Experts of a small language model: 64 experts in each of 12 layers, 299M tokens.
Below are experts of layer 10 (counted from 0) of a mixture-of-experts language model. Rows are named router (the router's row for the expert), gate (a neuron's input weights, with its number), up (a neuron's input weights, with its number), down (a neuron's output weights, with its number) and show model dimensions 40-79. Each number is 50 + 10 x the weight over its row's rms, rounded and kept within 0 to 99.
After each expert's rows: a language model's description of what the expert responds to. This comes from a sample of Wikipedia text that the model never trained on.

# expert 3
router:42 38 47 57 44 35 35 65 57 53 58 23 32 58 55 56 49 44 46 56 50 42 52 63 48 50 41 47 57 61 48 59 48 57 42 66 38 62 68 39
gate0:60 38 33 51 66 55 40 48 48 59 56 40 48 46 42 28 48 56 51 40 61 49 43 48 37 40 55 53 40 54 44 41 56 51 42 61 37 50 60 44
up0:52 66 62 57 43 73 42 33 39 66 59 51 58 51 39 57 41 50 58 19 56 37 47 35 50 56 57 44 47 34 57 59 52 38 52 56 49 50 48 43
down0:46 48 76 61 50 48 61 30 65 51 49 58 41 60 57 62 41 62 48 41 46 55 45 46 33 53 43 39 50 65 61 53 46 55 59 32 59 55 44 66
gate1:42 29 64 52 38 28 33 49 49 48 64 38 45 55 53 46 44 54 30 53 34 50 49 54 44 43 57 57 44 49 53 28 57 44 41 63 57 58 63 47
up1:52 36 36 55 56 48 45 65 52 52 55 39 68 37 70 57 42 58 52 62 58 58 36 58 65 37 73 53 53 52 39 52 44 50 50 24 38 62 56 53
down1:47 53 49 64 35 43 52 41 49 63 52 30 46 65 30 44 32 59 61 43 44 45 63 39 62 56 55 49 47 42 43 40 43 38 39 58 44 40 48 70
Word-initial B/Th consonants

# expert 7
router:37 52 46 41 37 54 36 50 60 52 51 52 47 40 58 45 55 36 59 46 45 42 49 51 38 29 53 67 55 57 62 52 43 41 42 49 44 53 71 37
gate0:55 40 55 45 56 54 55 44 47 41 53 57 29 48 55 52 59 45 44 40 44 43 33 43 36 31 62 55 54 61 45 49 48 45 50 47 39 41 45 34
up0:46 52 40 65 35 40 52 52 55 51 38 31 65 50 43 50 38 60 44 60 49 59 57 65 67 67 37 46 59 34 60 53 45 50 45 60 60 57 62 59
down0:58 61 54 30 59 34 51 59 67 53 48 48 45 44 36 52 50 69 75 64 41 57 56 33 59 34 60 49 62 63 48 58 36 34 41 44 41 46 42 44
gate1:59 55 65 60 55 36 45 68 41 60 53 67 44 62 46 58 69 42 46 37 55 62 47 49 38 56 37 37 55 47 48 67 48 43 52 54 42 55 59 50
up1:59 49 52 36 33 53 46 50 60 47 26 51 43 47 46 60 24 37 40 69 45 37 46 38 64 51 67 66 51 59 34 46 63 51 42 42 56 44 38 46
down1:50 56 36 35 52 52 52 53 40 50 54 56 61 47 43 49 52 40 58 50 56 30 56 55 53 35 52 39 45 66 22 34 57 51 43 58 37 51 55 25
Sentence starts and periods

# expert 38
router:38 69 58 49 39 48 35 46 48 50 61 48 64 35 43 51 48 43 48 70 53 52 46 68 45 56 44 54 51 52 52 67 40 56 36 51 43 61 66 64
gate0:37 64 49 48 38 59 57 43 51 52 41 48 74 67 37 52 48 58 61 40 66 47 41 54 56 60 57 54 43 42 58 58 31 54 53 47 68 39 49 57
up0:57 57 50 45 39 40 57 55 55 52 58 58 43 67 58 38 63 62 47 35 53 43 52 30 43 50 52 69 67 52 50 47 53 53 47 58 61 41 52 53
down0:42 57 51 57 55 55 39 62 51 62 39 43 44 58 58 51 72 47 68 56 39 55 35 31 40 48 44 55 55 61 49 51 42 55 65 39 55 45 47 46
gate1:49 68 43 59 28 50 38 48 57 42 61 38 44 60 68 56 46 38 68 58 54 60 60 57 38 52 58 51 52 38 54 51 44 58 57 53 42 56 72 67
up1:66 30 51 79 45 59 43 50 39 56 49 49 30 48 53 34 56 47 43 67 39 60 59 42 49 54 63 49 54 31 50 60 59 46 40 38 54 36 41 61
down1:62 53 47 59 42 55 55 56 64 47 41 52 65 55 31 37 57 50 42 51 54 49 44 31 40 58 43 39 51 47 33 58 45 62 56 34 44 53 56 60
Personal names

# expert 51
router:55 41 41 57 30 48 38 47 57 49 49 45 32 43 36 53 52 14 56 44 51 54 46 63 46 57 66 36 43 60 39 55 58 56 37 56 35 57 66 46
gate0:59 36 51 55 42 57 54 45 62 57 44 56 49 43 56 69 51 44 53 45 51 46 65 53 39 61 62 67 38 56 38 49 40 57 49 46 28 41 49 47
up0:33 59 47 63 56 59 38 64 31 50 55 37 48 32 41 58 52 42 31 35 45 44 27 36 62 41 55 41 59 39 64 52 61 31 52 66 57 43 61 68
down0:45 45 59 50 69 57 57 48 58 57 64 50 55 70 42 47 58 52 45 51 46 39 45 48 39 46 56 63 44 55 52 54 59 50 49 37 44 51 28 49
gate1:45 43 38 39 41 59 38 55 53 41 64 49 46 58 25 42 40 49 54 42 63 56 44 65 44 55 44 35 39 56 46 54 42 56 44 45 52 35 53 51
up1:59 56 69 71 46 31 62 51 51 54 48 49 59 45 77 64 57 43 58 60 48 45 44 50 51 51 51 73 64 46 53 39 60 46 63 48 56 60 54 35
down1:47 51 58 47 70 32 56 57 49 50 64 56 48 64 49 50 61 52 52 37 53 57 53 38 48 66 44 44 56 45 48 44 28 60 34 66 65 57 50 54
Word-initial capital consonants

# expert 28
router:60 48 49 65 39 59 41 57 46 53 63 52 63 37 59 57 48 47 68 58 53 56 50 65 43 53 41 62 57 78 37 39 59 45 46 36 56 71 51 41
gate0:55 35 49 51 62 51 56 61 50 52 40 53 59 57 37 46 43 42 75 58 43 58 54 60 49 53 45 42 52 43 42 44 58 40 36 41 48 28 41 40
up0:50 53 61 59 32 48 53 67 49 56 54 49 56 49 53 40 62 51 31 41 44 39 57 54 51 48 50 58 32 44 67 61 40 55 53 42 55 65 52 64
down0:48 43 43 40 47 38 49 63 63 52 49 47 66 38 64 47 37 23 66 60 43 50 39 50 38 49 54 54 61 69 40 47 60 41 51 46 39 51 46 49
gate1:56 47 47 64 41 44 47 53 44 60 50 72 41 53 57 43 64 55 45 47 47 39 45 53 30 42 49 67 43 53 39 26 43 59 46 59 67 48 51 37
up1:62 43 38 57 42 51 49 51 60 46 66 53 47 59 54 41 45 45 39 47 41 43 40 39 55 38 28 64 38 50 47 26 43 46 40 58 26 41 56 36
down1:35 44 62 62 56 38 50 49 44 62 72 51 49 56 49 49 52 62 61 39 44 53 33 42 52 51 40 40 59 40 62 47 38 50 66 56 53 47 27 53
Infobox and table lines

# expert 27
router:38 32 39 38 36 54 52 64 54 44 48 37 42 50 34 62 55 48 47 27 47 42 39 58 53 32 56 56 52 65 67 53 58 67 52 36 46 54 46 54
gate0:45 61 46 45 66 85 57 44 45 49 45 55 64 45 50 51 46 52 65 40 39 54 46 54 55 49 60 54 52 50 48 62 55 45 48 55 49 30 35 46
up0:45 47 54 33 56 61 36 60 33 61 65 54 66 68 60 46 31 40 55 42 50 49 42 56 59 61 37 50 54 41 56 64 64 53 42 36 46 58 36 50
down0:72 61 47 48 39 44 52 65 53 47 67 68 53 62 39 67 28 42 42 55 51 60 48 35 61 35 68 53 65 74 55 48 65 68 37 46 45 51 46 50
gate1:51 64 50 36 63 64 59 40 52 54 46 39 64 61 51 38 57 46 47 41 39 35 39 55 44 47 45 39 46 36 56 62 46 47 35 50 64 56 49 43
up1:53 40 49 46 58 55 62 55 47 43 39 47 62 69 39 66 61 32 52 50 29 49 48 52 61 60 32 48 49 27 45 39 41 43 43 50 56 45 41 47
down1:36 55 53 49 47 43 47 44 50 46 51 43 66 65 32 45 30 70 63 59 55 24 44 31 47 64 58 36 49 67 29 33 45 50 49 42 64 52 47 50
Capitalized name syllables

# expert 36
router:35 54 41 51 37 40 45 57 59 47 53 41 47 42 49 49 45 35 46 51 49 49 42 66 44 30 59 52 56 63 56 52 62 48 42 58 47 67 65 51
gate0:62 55 63 43 50 52 41 46 45 55 50 41 56 52 47 74 37 67 58 53 44 50 35 56 50 62 60 65 40 40 63 67 34 48 33 44 48 57 62 45
up0:59 56 43 48 46 48 43 36 40 44 27 53 44 52 38 41 39 56 55 48 56 58 48 57 47 47 57 50 40 58 39 43 40 50 48 48 56 48 45 80
down0:29 59 42 50 26 55 62 54 53 44 58 51 61 36 58 33 47 60 52 45 23 37 45 66 62 57 32 42 59 55 80 39 51 48 64 63 41 58 44 60
gate1:51 37 53 36 64 35 36 56 60 38 38 46 42 55 50 57 40 46 63 43 51 53 39 50 38 61 42 52 66 57 65 69 57 44 36 53 46 39 53 46
up1:57 61 37 62 54 38 60 67 58 45 54 34 47 38 61 56 64 54 43 63 57 51 66 56 56 57 61 62 38 59 76 29 47 54 52 44 67 47 63 63
down1:44 48 56 57 32 51 40 55 43 63 64 36 58 47 32 46 63 67 63 52 68 33 57 49 53 54 56 41 57 70 47 35 30 46 64 55 58 41 44 47
Institutions, table line breaks

# expert 50
router:50 63 47 50 50 54 40 52 41 49 59 67 60 50 51 63 28 43 56 46 52 46 24 73 46 45 49 53 66 51 56 48 50 52 37 63 49 32 52 46
gate0:52 31 32 54 41 55 44 64 41 45 58 59 63 51 39 62 32 44 65 55 58 53 30 46 50 38 35 33 62 49 68 66 39 40 34 52 57 60 32 47
up0:53 50 44 54 41 58 56 51 57 45 26 51 64 39 53 46 30 38 40 64 56 54 42 59 38 33 64 49 31 54 48 65 40 52 71 47 41 66 78 51
down0:52 52 40 51 64 24 58 56 45 19 42 53 53 49 60 45 73 42 40 47 49 45 52 46 62 57 51 39 49 47 36 42 54 41 50 58 46 45 51 61
gate1:60 72 48 41 50 58 53 43 47 55 45 46 47 63 60 68 49 52 54 59 45 61 31 44 38 40 42 57 59 53 55 50 31 57 51 56 63 52 45 45
up1:45 60 62 36 63 69 41 41 53 39 52 44 64 60 52 60 32 66 51 47 60 44 35 47 43 42 55 34 52 46 48 36 42 54 57 55 66 40 49 29
down1:56 58 50 41 30 55 26 47 60 35 60 55 49 55 49 51 46 63 50 59 25 66 55 39 35 60 51 40 59 39 64 43 42 55 53 58 56 60 37 45
Occupation and field words

# expert 26
router:42 58 53 57 65 45 52 49 60 37 67 49 43 51 35 60 33 47 57 57 52 52 25 69 57 50 59 61 62 63 40 53 39 61 37 46 30 47 54 60
gate0:47 43 49 30 38 52 56 35 41 40 46 43 38 63 47 54 56 46 58 55 47 48 45 45 60 51 42 29 72 55 38 56 65 50 46 48 67 38 55 37
up0:68 57 56 48 44 30 49 32 41 45 41 54 42 39 57 33 49 63 57 48 85 40 34 33 39 64 66 43 48 35 52 53 32 53 57 39 42 45 48 42
down0:56 23 48 60 55 56 56 43 55 50 61 63 67 68 51 53 37 49 47 39 36 35 44 63 58 54 72 52 61 36 43 65 50 45 36 58 54 52 58 56
gate1:36 53 64 41 54 40 44 54 65 43 56 59 73 51 45 42 41 43 74 56 41 48 35 60 63 49 55 66 64 51 54 48 33 66 46 48 41 47 43 70
up1:46 60 57 47 68 60 54 59 54 54 41 41 52 62 54 43 55 36 42 40 44 45 44 53 58 60 54 63 70 63 47 40 31 63 58 64 45 61 62 50
down1:49 41 60 42 35 54 46 49 56 42 44 43 31 61 64 37 48 39 53 49 63 40 50 47 41 38 36 61 47 29 61 59 45 46 51 55 32 48 35 42
Common nouns after determiners

# expert 25
router:43 52 42 37 42 38 40 58 55 51 55 40 43 31 57 57 47 39 48 55 52 57 38 67 44 32 56 51 51 66 54 56 54 49 35 62 54 56 67 49
gate0:43 39 41 49 49 56 54 57 64 31 49 40 43 58 62 49 48 55 52 46 54 39 53 64 55 47 45 58 43 44 47 48 47 42 54 49 57 46 55 42
up0:41 50 39 45 52 47 40 63 52 55 67 45 45 48 35 26 66 59 41 44 51 34 56 71 40 42 54 60 67 52 63 43 37 66 43 42 55 45 78 35
down0:52 60 45 48 53 63 54 79 60 57 35 59 60 48 43 54 33 41 19 42 44 55 47 52 38 43 65 48 42 40 63 49 40 48 68 36 40 60 47 51
gate1:46 50 46 52 51 27 36 65 60 56 52 47 50 56 38 57 55 64 68 47 56 47 47 73 53 58 37 49 61 53 56 51 68 54 39 53 26 55 50 59
up1:48 52 60 40 51 46 53 31 40 52 62 46 46 49 47 58 58 50 47 51 43 50 43 50 55 48 77 57 40 40 48 59 65 37 59 43 46 57 47 73
down1:67 60 48 46 59 29 51 30 61 47 46 50 37 55 50 58 43 41 41 45 45 34 54 54 38 51 68 62 47 50 42 45 44 54 36 56 61 29 41 49
Place and building nouns

# expert 54
router:59 48 40 54 43 48 48 58 60 48 55 35 60 59 33 59 42 54 41 59 53 59 45 55 56 58 53 59 57 44 49 51 47 48 45 54 61 55 55 57
gate0:38 62 34 58 41 64 49 57 44 57 35 45 46 54 51 42 64 56 49 45 40 42 53 68 55 73 41 57 55 52 53 26 49 59 43 50 43 43 59 64
up0:46 41 50 58 46 49 49 57 64 45 56 48 49 53 39 38 47 46 46 37 65 24 57 44 64 39 32 26 42 56 61 42 54 53 44 53 73 43 54 53
down0:53 34 61 51 59 51 70 57 57 60 35 71 37 52 41 44 35 44 41 36 48 45 57 33 56 69 42 56 59 34 52 29 54 62 49 38 63 61 58 54
gate1:52 53 66 32 43 45 46 47 49 49 50 38 64 50 66 53 45 58 32 55 41 53 57 50 22 56 40 50 62 39 60 54 51 56 41 42 50 47 44 41
up1:60 45 65 59 72 33 41 41 48 42 51 54 58 56 57 49 39 47 31 37 56 39 39 62 74 42 52 52 39 63 48 53 50 58 54 44 45 40 44 37
down1:26 51 64 63 65 46 38 44 43 57 36 50 52 51 50 56 37 54 54 34 30 53 71 46 59 34 48 49 60 45 65 43 50 34 25 35 37 45 47 46
Word-initial name pieces

# expert 20
router:48 39 41 37 47 46 47 47 67 56 45 56 38 55 44 55 40 38 47 44 42 50 42 61 60 40 45 60 44 52 67 64 43 36 20 55 46 69 63 42
gate0:48 41 52 48 53 54 61 47 57 54 66 42 47 55 43 60 49 52 42 30 52 47 53 56 38 32 33 49 55 45 51 53 50 45 42 50 54 59 47 61
up0:54 50 58 57 48 51 51 49 32 47 59 50 63 54 58 57 42 54 52 53 42 57 33 59 73 51 68 66 55 61 69 56 78 51 62 43 53 40 49 52
down0:53 47 33 63 57 58 58 52 58 32 67 57 50 33 52 57 49 67 77 64 42 49 45 64 56 33 58 65 58 37 43 57 38 51 45 51 31 57 54 58
gate1:50 40 55 35 30 45 59 40 68 65 44 61 42 58 62 42 46 48 33 54 54 63 40 67 61 66 56 48 64 61 65 51 55 32 54 55 46 52 56 41
up1:67 31 53 51 38 43 62 45 59 50 39 77 47 50 67 53 40 64 36 49 55 58 50 60 41 46 52 38 49 64 56 29 45 42 54 61 66 37 56 43
down1:50 42 49 42 45 45 41 60 58 43 42 51 43 44 58 28 28 47 38 39 44 55 44 51 43 48 52 42 59 74 70 34 47 51 34 48 55 60 47 54
Function words, punctuation

# expert 13
router:46 57 44 39 27 41 46 53 65 47 61 39 51 37 48 46 52 36 40 55 42 47 44 69 37 31 61 59 47 57 58 53 53 46 41 59 43 54 65 60
gate0:49 36 41 36 56 50 52 50 45 55 53 38 39 47 39 47 56 38 59 61 70 49 30 44 39 52 51 63 61 51 51 42 23 60 54 47 48 65 64 55
up0:53 57 49 46 43 44 57 59 53 50 50 43 59 54 64 59 44 63 46 46 33 47 59 47 51 66 51 41 30 32 53 65 48 37 48 45 47 34 40 48
down0:47 34 51 54 43 53 41 66 59 43 63 65 54 51 42 58 75 50 48 31 25 67 35 51 45 49 49 56 39 46 53 50 58 53 52 46 63 43 52 62
gate1:58 33 38 54 42 63 29 68 30 40 65 46 60 41 27 51 40 58 74 55 47 62 34 43 34 45 30 50 40 52 52 43 72 42 53 42 49 53 60 57
up1:68 41 52 51 38 69 44 44 27 47 58 47 53 57 38 35 60 71 33 42 45 53 52 38 46 40 23 44 45 64 58 33 60 41 51 37 54 56 64 68
down1:43 52 54 34 46 53 46 43 56 76 35 51 50 57 45 57 54 47 40 37 51 66 47 58 50 35 42 45 59 45 76 63 57 71 38 48 37 59 33 47
Surname and name endings

# expert 2
router:53 53 38 45 19 31 52 47 67 42 58 36 47 39 44 51 60 37 41 49 46 46 45 72 41 37 54 59 56 53 52 50 57 39 52 65 46 49 63 63
gate0:52 41 42 25 48 45 56 65 47 48 46 39 52 63 55 37 57 48 49 47 54 49 39 58 47 56 45 56 65 46 53 65 46 58 31 55 55 40 66 51
up0:37 39 40 50 64 50 62 49 48 44 47 47 51 45 54 39 67 35 48 54 50 47 51 75 42 31 59 44 41 59 61 46 42 57 40 45 52 62 50 53
down0:42 37 58 41 52 38 33 59 45 31 50 42 41 67 57 38 56 55 49 38 50 58 45 59 51 50 53 62 51 61 43 49 44 39 38 60 50 48 44 54
gate1:54 33 46 54 52 50 43 54 51 45 68 42 45 46 36 50 45 53 54 38 47 58 36 52 41 38 65 57 73 56 57 45 39 49 33 45 28 43 50 48
up1:44 51 65 45 38 49 41 61 53 54 64 52 52 54 55 51 62 57 49 55 48 51 60 53 43 55 52 57 35 47 65 56 59 63 52 63 73 50 42 48
down1:39 49 58 45 40 61 28 41 34 52 38 33 56 51 50 55 48 52 48 23 43 51 38 42 41 51 61 71 54 48 47 38 58 39 60 41 33 42 44 35
Foreign name fragments

# expert 29
router:68 57 55 61 27 53 53 41 58 43 59 38 40 37 53 40 50 48 47 50 52 52 56 49 30 46 53 65 40 54 66 53 45 36 38 55 63 53 67 56
gate0:49 53 50 50 24 64 48 42 56 66 67 53 39 37 40 37 56 53 48 59 51 57 36 49 46 60 32 64 44 45 55 57 49 64 39 53 63 33 52 44
up0:39 33 47 38 57 52 46 53 70 57 59 54 51 46 46 57 57 61 45 48 35 46 54 42 47 54 57 51 62 19 57 53 53 58 40 35 51 46 49 51
down0:49 65 60 53 35 44 62 60 74 44 29 47 37 50 42 38 45 65 50 58 45 44 45 43 46 52 47 50 52 55 56 42 41 38 41 51 54 51 52 53
gate1:75 42 67 55 41 54 51 58 49 53 56 48 60 42 43 42 61 60 32 42 58 44 44 56 42 60 53 50 63 40 52 47 55 48 49 58 36 54 52 51
up1:40 51 56 58 47 39 50 58 41 56 53 62 39 49 41 43 41 44 57 42 38 61 40 44 63 52 66 55 47 75 36 55 49 36 62 47 45 50 42 55
down1:50 50 54 47 52 40 40 43 58 58 48 40 27 42 54 54 58 49 56 66 38 40 45 32 53 56 47 48 46 54 52 32 55 40 48 28 51 52 53 58
Foreign name syllables

# expert 52
router:34 67 38 44 47 46 43 61 55 47 57 44 35 35 51 49 52 47 54 51 51 57 41 67 45 32 52 57 48 55 49 60 68 52 42 47 56 48 66 38
gate0:32 45 56 54 39 29 43 57 62 38 45 43 59 59 34 59 46 48 32 51 39 56 35 47 39 29 58 46 61 47 51 51 41 59 21 54 48 51 67 53
up0:45 41 48 47 37 46 85 57 55 61 61 45 44 35 46 41 60 27 28 43 40 54 49 62 47 51 30 52 63 64 48 34 66 45 50 37 53 47 42 39
down0:22 37 51 64 43 54 72 50 47 29 61 50 43 65 57 52 43 44 65 43 59 30 48 43 58 60 45 61 52 66 54 54 49 48 48 54 51 55 57 51
gate1:35 49 62 59 38 49 40 65 35 40 36 49 65 57 32 62 47 37 45 50 42 62 49 55 33 48 64 58 48 54 44 41 66 34 45 59 36 47 76 51
up1:54 58 53 38 46 62 56 66 44 51 39 44 68 44 43 59 36 58 63 60 43 47 42 45 48 48 73 58 53 51 57 59 50 66 47 56 50 56 45 44
down1:51 43 59 35 42 65 45 48 36 43 58 34 59 46 42 39 47 57 48 39 54 62 45 40 39 56 38 46 46 45 64 66 50 56 54 59 39 47 60 35
Copulas and clause connectors

# expert 31
router:34 50 30 58 56 57 40 63 64 62 67 53 42 49 48 62 49 50 58 51 44 62 38 48 39 40 58 80 56 63 67 66 48 34 37 57 46 56 72 43
gate0:37 44 46 60 49 49 85 42 79 51 58 39 41 70 60 59 30 55 51 48 40 52 43 57 56 52 42 74 53 52 53 54 47 55 65 58 34 43 50 55
up0:62 53 42 48 41 40 41 52 27 51 74 33 59 32 47 46 44 43 44 44 47 43 38 52 51 33 58 25 35 58 53 52 61 42 40 40 65 26 42 47
down0:54 46 47 33 54 76 55 47 46 51 25 59 54 46 55 75 55 67 62 48 49 55 55 44 47 49 58 42 45 51 50 49 50 69 52 59 49 45 65 43
gate1:46 37 54 47 42 64 51 49 61 52 69 40 42 43 42 60 43 45 42 43 46 58 68 59 51 50 54 55 27 53 42 46 56 51 53 48 50 62 61 56
up1:62 66 55 59 47 53 38 58 40 38 49 58 68 41 32 50 57 36 46 49 50 43 57 70 51 47 38 57 51 58 49 54 67 60 43 55 57 44 58 47
down1:63 46 52 60 43 59 53 60 62 70 48 43 55 49 40 51 31 56 34 46 42 56 57 61 55 53 50 55 51 52 56 65 58 58 45 47 58 52 80 59
Clause connectors and verbs

# expert 39
router:45 49 48 53 50 28 46 49 54 40 50 41 56 41 42 48 53 41 45 52 33 38 34 46 48 48 51 49 52 36 65 51 38 50 54 41 36 64 59 52
gate0:45 53 58 65 70 36 57 55 53 42 38 66 32 64 51 54 48 57 30 58 45 30 41 39 46 38 43 44 57 44 56 65 39 56 57 56 34 48 58 50
up0:66 42 45 54 59 57 46 61 37 61 48 57 33 50 61 49 44 63 66 49 32 41 50 56 58 48 45 63 50 49 60 53 45 53 64 47 50 58 54 50
down0:42 52 47 54 52 52 47 54 54 53 57 62 43 41 41 39 44 53 54 44 42 37 43 42 45 31 51 54 38 52 42 57 49 45 40 54 39 38 50 54
gate1:67 62 51 45 55 35 53 73 50 49 32 50 37 52 52 38 37 53 48 59 51 48 40 59 54 43 25 50 62 49 56 46 40 45 55 51 51 45 56 66
up1:40 44 61 42 42 64 65 42 39 43 58 40 66 59 64 62 32 49 55 58 50 43 48 51 60 39 67 49 57 46 58 59 29 51 42 45 56 62 52 45
down1:15 47 48 42 36 42 37 51 57 41 41 44 39 47 51 53 61 38 46 50 47 53 60 45 35 60 44 61 71 56 48 62 65 73 30 60 51 43 48 56
Name-internal vowel clusters

# expert 45
router:44 50 40 56 31 37 47 40 46 44 54 48 51 46 44 54 54 40 49 63 49 46 30 76 45 29 58 52 50 45 49 56 49 45 39 68 40 65 54 33
gate0:42 42 25 54 40 56 39 61 38 67 56 40 33 64 55 48 45 51 50 52 50 45 52 63 40 56 41 49 38 41 62 38 47 51 65 31 45 33 45 42
up0:41 45 45 42 50 50 29 56 44 69 51 40 71 53 41 56 44 57 52 44 49 48 34 38 45 66 60 59 55 44 53 57 39 56 57 61 52 52 50 62
down0:44 40 33 71 48 49 51 54 44 49 51 46 32 49 47 37 64 58 47 41 51 36 49 40 50 35 55 56 38 42 51 51 59 55 62 44 30 45 54 54
gate1:31 35 46 56 48 37 61 54 51 65 39 38 57 57 44 57 57 70 26 42 65 47 41 49 63 46 47 65 44 49 53 50 53 43 48 70 46 52 49 63
up1:67 58 61 31 44 59 65 41 64 49 68 55 56 61 37 63 49 32 39 54 60 46 60 70 54 50 60 46 41 49 54 47 43 52 50 42 53 50 54 51
down1:47 57 43 44 56 53 41 32 37 60 46 44 50 48 31 47 31 54 44 29 48 57 36 52 31 30 52 44 56 62 48 54 41 43 55 55 56 49 50 79
Acronym capital letters

# expert 15
router:42 55 32 41 38 39 42 52 63 57 55 39 37 35 50 53 60 39 60 43 48 64 38 62 45 35 49 59 58 65 52 57 58 40 42 52 51 58 68 37
gate0:63 48 54 48 51 40 49 58 48 35 51 53 60 55 52 51 46 55 54 41 36 42 24 65 43 53 56 53 59 57 37 60 53 50 31 60 55 39 50 43
up0:49 52 50 54 43 47 40 42 50 50 47 70 39 45 67 51 42 50 58 59 63 58 61 42 55 35 56 45 48 45 54 29 48 56 55 45 54 57 56 63
down0:39 39 51 65 49 47 56 66 63 59 46 60 49 52 44 50 32 52 51 42 44 50 49 46 68 61 37 45 48 32 50 52 39 52 37 58 44 61 69 48
gate1:39 56 58 52 58 45 31 61 49 34 40 44 44 53 40 62 50 63 53 40 47 49 36 41 44 44 63 57 44 45 59 51 40 38 29 57 40 44 53 56
up1:48 44 31 45 68 53 54 49 52 43 47 50 52 54 48 52 54 29 44 49 49 48 65 61 48 34 44 38 55 60 38 56 49 44 67 40 64 45 47 55
down1:35 59 62 47 54 63 70 60 57 48 35 33 50 66 49 58 48 61 56 45 48 64 60 65 40 57 25 38 38 45 53 58 47 62 63 59 32 34 60 46
Locative phrases and clauses

# expert 30
router:45 41 65 44 56 48 42 59 49 36 59 47 39 51 49 47 50 59 36 53 41 64 29 59 30 56 51 51 73 63 43 61 63 45 37 58 41 46 57 60
gate0:65 55 52 65 46 43 55 79 57 48 70 59 46 68 62 58 46 51 44 59 55 54 70 47 43 40 43 59 34 61 29 49 56 57 38 45 58 31 63 64
up0:71 43 51 47 52 46 48 65 57 76 48 52 47 57 68 67 44 63 40 31 55 49 66 57 44 54 48 69 51 61 38 41 42 72 35 43 45 50 42 49
down0:43 65 64 47 47 55 59 58 30 52 32 68 63 54 60 37 57 68 31 52 39 50 50 51 61 37 45 32 57 50 51 55 58 35 72 66 53 62 41 56
gate1:51 35 51 57 49 55 57 56 42 29 46 43 43 49 55 52 66 59 41 52 31 54 52 62 50 35 30 48 81 53 48 54 47 40 42 47 49 51 49 54
up1:58 48 61 52 74 46 51 54 62 40 43 51 49 32 33 58 64 51 39 40 63 55 51 58 40 37 45 54 48 52 48 48 55 63 55 41 43 45 54 54
down1:49 53 55 49 46 47 50 44 39 55 56 67 52 41 75 51 41 51 60 46 50 35 40 64 63 45 54 54 56 49 31 53 45 41 34 60 40 48 56 66
Common verbs and particles

# expert 62
router:43 58 38 40 31 45 45 59 56 49 52 47 45 33 51 53 47 38 41 52 44 51 41 69 41 30 49 51 54 66 48 57 61 50 40 51 44 64 68 43
gate0:58 59 43 52 53 49 55 58 52 52 53 63 54 42 59 48 52 57 58 59 43 54 33 51 51 58 66 49 68 63 61 39 47 15 40 64 35 57 57 49
up0:53 31 47 43 61 51 47 52 48 41 44 46 46 51 41 55 59 43 44 46 36 47 55 43 34 41 37 54 53 37 39 52 54 76 53 52 57 40 54 60
down0:56 62 41 40 43 35 58 56 34 43 67 50 42 51 49 39 50 41 43 57 38 57 67 37 44 69 34 49 47 59 62 48 43 49 65 51 55 35 60 62
gate1:37 66 37 48 52 30 43 55 57 36 52 43 37 60 61 50 43 32 45 58 39 57 40 69 32 55 30 38 62 56 55 45 48 55 52 49 57 63 54 50
up1:61 37 53 51 59 68 57 50 37 64 46 60 63 37 38 52 45 56 62 43 51 42 46 43 59 45 66 61 34 48 52 49 62 66 39 58 48 47 62 53
down1:41 52 36 49 44 53 60 51 57 43 28 63 52 43 65 41 50 38 57 50 70 59 62 56 35 54 38 65 38 38 37 58 50 58 44 30 53 59 49 50
Pronouns, surnames, verbs